{"n_layer": 11, "d_expert": 32, "routed_scale": 1.0, "init_std_router": 0.0382, "vocab_size": 8192, "tie_embeddings": true, "train_tokens": 737800000}
Below are experts of layer 5 (counted from 0) of a mixture-of-experts language model. Rows are named router (the router's row for the expert), up (a neuron's input weights, with its number) and show model dimensions 0-63. Each number is 128 + 24 x the weight over its row's rms, rounded and kept within 0 to 255. Numbers have three digits each.
After each expert's rows: a language model's description of what the expert responds to. This comes from a sample of Wikipedia text that the model never trained on.

# expert 31
router:103115121145144111150155114148097094147155136142141138145123136150111126126100127123126173115090135087194142152137135132122080122119161102132114095144136114108121117156141151091125112138095148
up0:128175145146151119081156138116104078103132102133141142102152133135153145146162105130161129155090152109132114149125131129100087174124080150117104181095140127140119148140119152133112135117107117
What it handles: Commas fused to word endings, and "and", after place or person names in lists and addresses, such as Philadelphia, Saskatoon, Windscale, Egypt.

# expert 54
router:110140110145155123172126097157102115164152079148153131132144181130120114118111119101143161120086140072141184156140140119125138116139147114159137117110132126074108147130091130106151103179094147
up0:137121137145099136146138098084109141165143152143107149131164097181129118086153145181103135135177152115106127147133156119138147138099135153085163095133134144115142130107147087114127168163086143
What it handles: Prepositions after a noun, overwhelmingly of, also to, with, from, within, as in the source of, cause of, points of.

# expert 41
router:108132159141138123166097114162140106139134090192107110161121138123117124135101113137120139142088159069150121164127149082150092119165148105136091117151157087136111114098138119104117095157097140
up0:171086126117149143140101144124117114135140129139114154150140144142091152162140093155108142108121111162085118122116133097116163113141126097121143112194145124146136097166118128085157133153091115
What it handles: Word-final en in English and German words (golden, stolen, Baden) and quantifiers like many, several, few, among, various.

# expert 32
router:116121121164169116154127123153136103141118072166129163136155135137119075114097120144108124163103139068138131132128145111143094143133184099126115144147154136080126125117155153117151142141107156
up0:159151143128150088113099111107121129107167133108121135143134120099179097134128106118103178104123168079140135126143121148120142133136106119110090099164129087046118157124121116115115112104126135
What it handles: Final pieces of words and first names ending in -y, -ie, -ey, -o, such as J-ody, Em-my, Mon-ey, Henry, Tony.

# expert 13
router:141124135134136110160111115145087108159136117160143132153131133138079128105132065131110151132106147102129143136153130102153138129112133099148101110148142074125141138132142132099114097170097133
up0:172151161156138125124113129140102102168173102112146156173153116117150098144111155188108102154109133131142146131110108158149138093173115133124093134144101126087166168173097149126136149138122132
What it handles: Final pieces of English and Irish surnames and place names, such as McLaugh-lin, Stock-port, Bang-or, -ington, -ford, -son, -ley.

# expert 0
router:107135103143156173174127078135119116191189115131118127122135157116117130103099118097138137118108147109182131197140148113139107096129131128133120098112139119133129121142123143086130102186100134
up16:155122117173151158128144179132109122184152155133106116103109104122122136120106069133118108163146127135137103145109130124160124110108118099128171084102140143173164153068113123110136088129123143
What it handles: Main verb right after a person's name or he/she in biographies, such as was, moved, married, served, became.

# expert 30
router:134156124153132139111165096147081134155124159173138144137112141126089104107136098136130158104127139116164152118174122115159134078121110052144127113125147117123125104134115151087103122171108156
up0:144091137105099115133079142099093122106123140086143145098124145137123107130125105125155129158108126113103123160144105076134130160127079159134152136123130112128066089122168091108095165134133111
What it handles: Endings completing a split word in general prose, such as ing in warning, est in request, ters, ate; also nouns like plans, attempt, claim.

# expert 9
router:140142146181132127149160130173124140146115133137128111142158173133133104125105105109112099138097132093173140157160148128162134134136133091141093106160145133117129091111129164116143117174123147
up0:127170148084142139104136110119121134149126071088154094156129175142132121136177097118122168138130132142103093122122095120163134121130109085121127172125126140108111121095139135141131132114142150
What it handles: Endings like ing, ed, er, led and ling completing a word, often in names or titles, as in Wick-ed, Wimb-led-on, combust-ed.

# expert 25
router:092124121160114139165164118144097097134171108155117188125151142162124112135126121106160121133108158141133157134135136131086129116135173132181110099098170116135111090118113146106120129141125154
up0:130112132096128103143121142171140107078144078139151133112070152166143144118146123126081142112136096175150145108102136171142167102133120129126146138094134124075107137112067144131146145142151083
What it handles: First capital letter or piece of a word opening a line, heading, quote or list item, such as N-o., S-ite, I-talian, Th-omas.

# expert 53
router:125112112140169107166134122142109130127184082147130170137140159142095114143104119108138165106094155136150104130140147114148131122123146128145104092137148134117139128120114144089092110159085159
up0:096099129144107121142125142092129121140202106160136130150145107144126129133138152130097087082139129124140134153117080124113133086115148107136156163139080124150115141115116159188138155093139113
What it handles: Closing parentheses, quotation marks and brackets ending labels, titles or list markers, such as (left), (a), "Captain", "hard".

# expert 24
router:114126097152161137159129103179097094142167107151137157137137144182096097118123142108126195124111116141177105142146126128106124109134145117162120110126151118127128116124123126080107126148104144
up0:134116097147108126088146148139128110141118125131137133135148094149183143123098125143150139164110125124128102116129146090159127120115115158114177116136151155117145130082137094127132147113111092
What it handles: Closing brackets, especially after years in citations and birth dates, such as (2007). and (1913)., plus ), ); and }.

# expert 6
router:122183126180126161153155100158129122154173111121143152149128137134142130124109144112137145127092142131139166175171119114159138063162128115129138116090147103135140104102080124084118103163090148
up16:142148143124123139134148101149097102166175116153129120108144097148167092096147104124137130156132158102095158157139142157154128110114137118094140095073135131119165114160137116114183125129168156
What it handles: Past participles and -ed endings after was/were, mostly passive descriptions of buildings and places, such as designed, built, located, electrified.

# expert 44
router:103148136134157116159179137156108117143171112146136130122163159132092100125128128127169167125112128140144130151146144105126089140143135135169091117099155107100124079116117144093105108154095150
up16:143078126121146114116138135168097108120171118113153144099135104142135105133129160117098159112079150132164110103101120122125143116144098125105081167104150128157135130109110130158093150125133136
What it handles: Small standalone numbers in table cells, dates, scores and coordinates, such as 9, 12 December, 23, 3.5.

# expert 46
router:096138154149146132154157118123095128133184116136118119134161154140094116115125117131141155144124161122154123135143156111147074136141139131203109084108161139112123085129112113111125097184109146
up0:100136182079124119133124152118149107124118129175130150094126085134111123123123139166172118113143125122129153169155121126127147080152139104112142151099153091118126141138180101156132195152131123
What it handles: Leading digits of years, often after an opening parenthesis in life spans or citations, such as (19 in (1926–2000), 189.

# expert 58
router:078113137146135133163151101150090104146186114162120118143111143147105113118119111120149142138115154139160114170132138109119123120146148132176119093102154107136085106147129146105105097129122146
up0:112128136095123163119103180154139117151138095126175131144097090136149112095113129102107123139148107105111093116150082126199094121136100115116154131144145090161126135124136144102122163149143092
What it handles: An opening parenthesis or quote joined to the first capital letter of the next word, as in (UCLA, (Presently, "Mud.

# expert 5
router:111151076120073119130159108147105118135134086152143121150129136129117095131099130139141099179108199092162109157141164099154127108185156085156152131130132134102081129150123149110138118141148158
up0:078106124172102074093147155130150108100187181105121105143130173126152148151128121124169103106120122107145126116144097162129124095179102096139146127132108140119141090116146145125145134156126128
What it handles: Inner pieces of common English words split after a short onset, often after h, as in h-ung-er, h-ug-ely, fro-z-en.

# expert 1
router:132134137138120148168168141151128120150161123133119122147151154166114111116135128136170157155116121131173109154140149060111109102147136127160084093140141082117121069106123138096109117148115124
up10:126151090111071126106140141072132129160138126134115119142101121121128114135127145150175135095112124106111098123101140132117070132138145146102094104139141125124143131154140149165137071139102137
What it handles: Standalone numerals in tables, infoboxes and scores, especially heights after ft, ages, records and track times, such as 6 ft 9, 22–3, 37:39.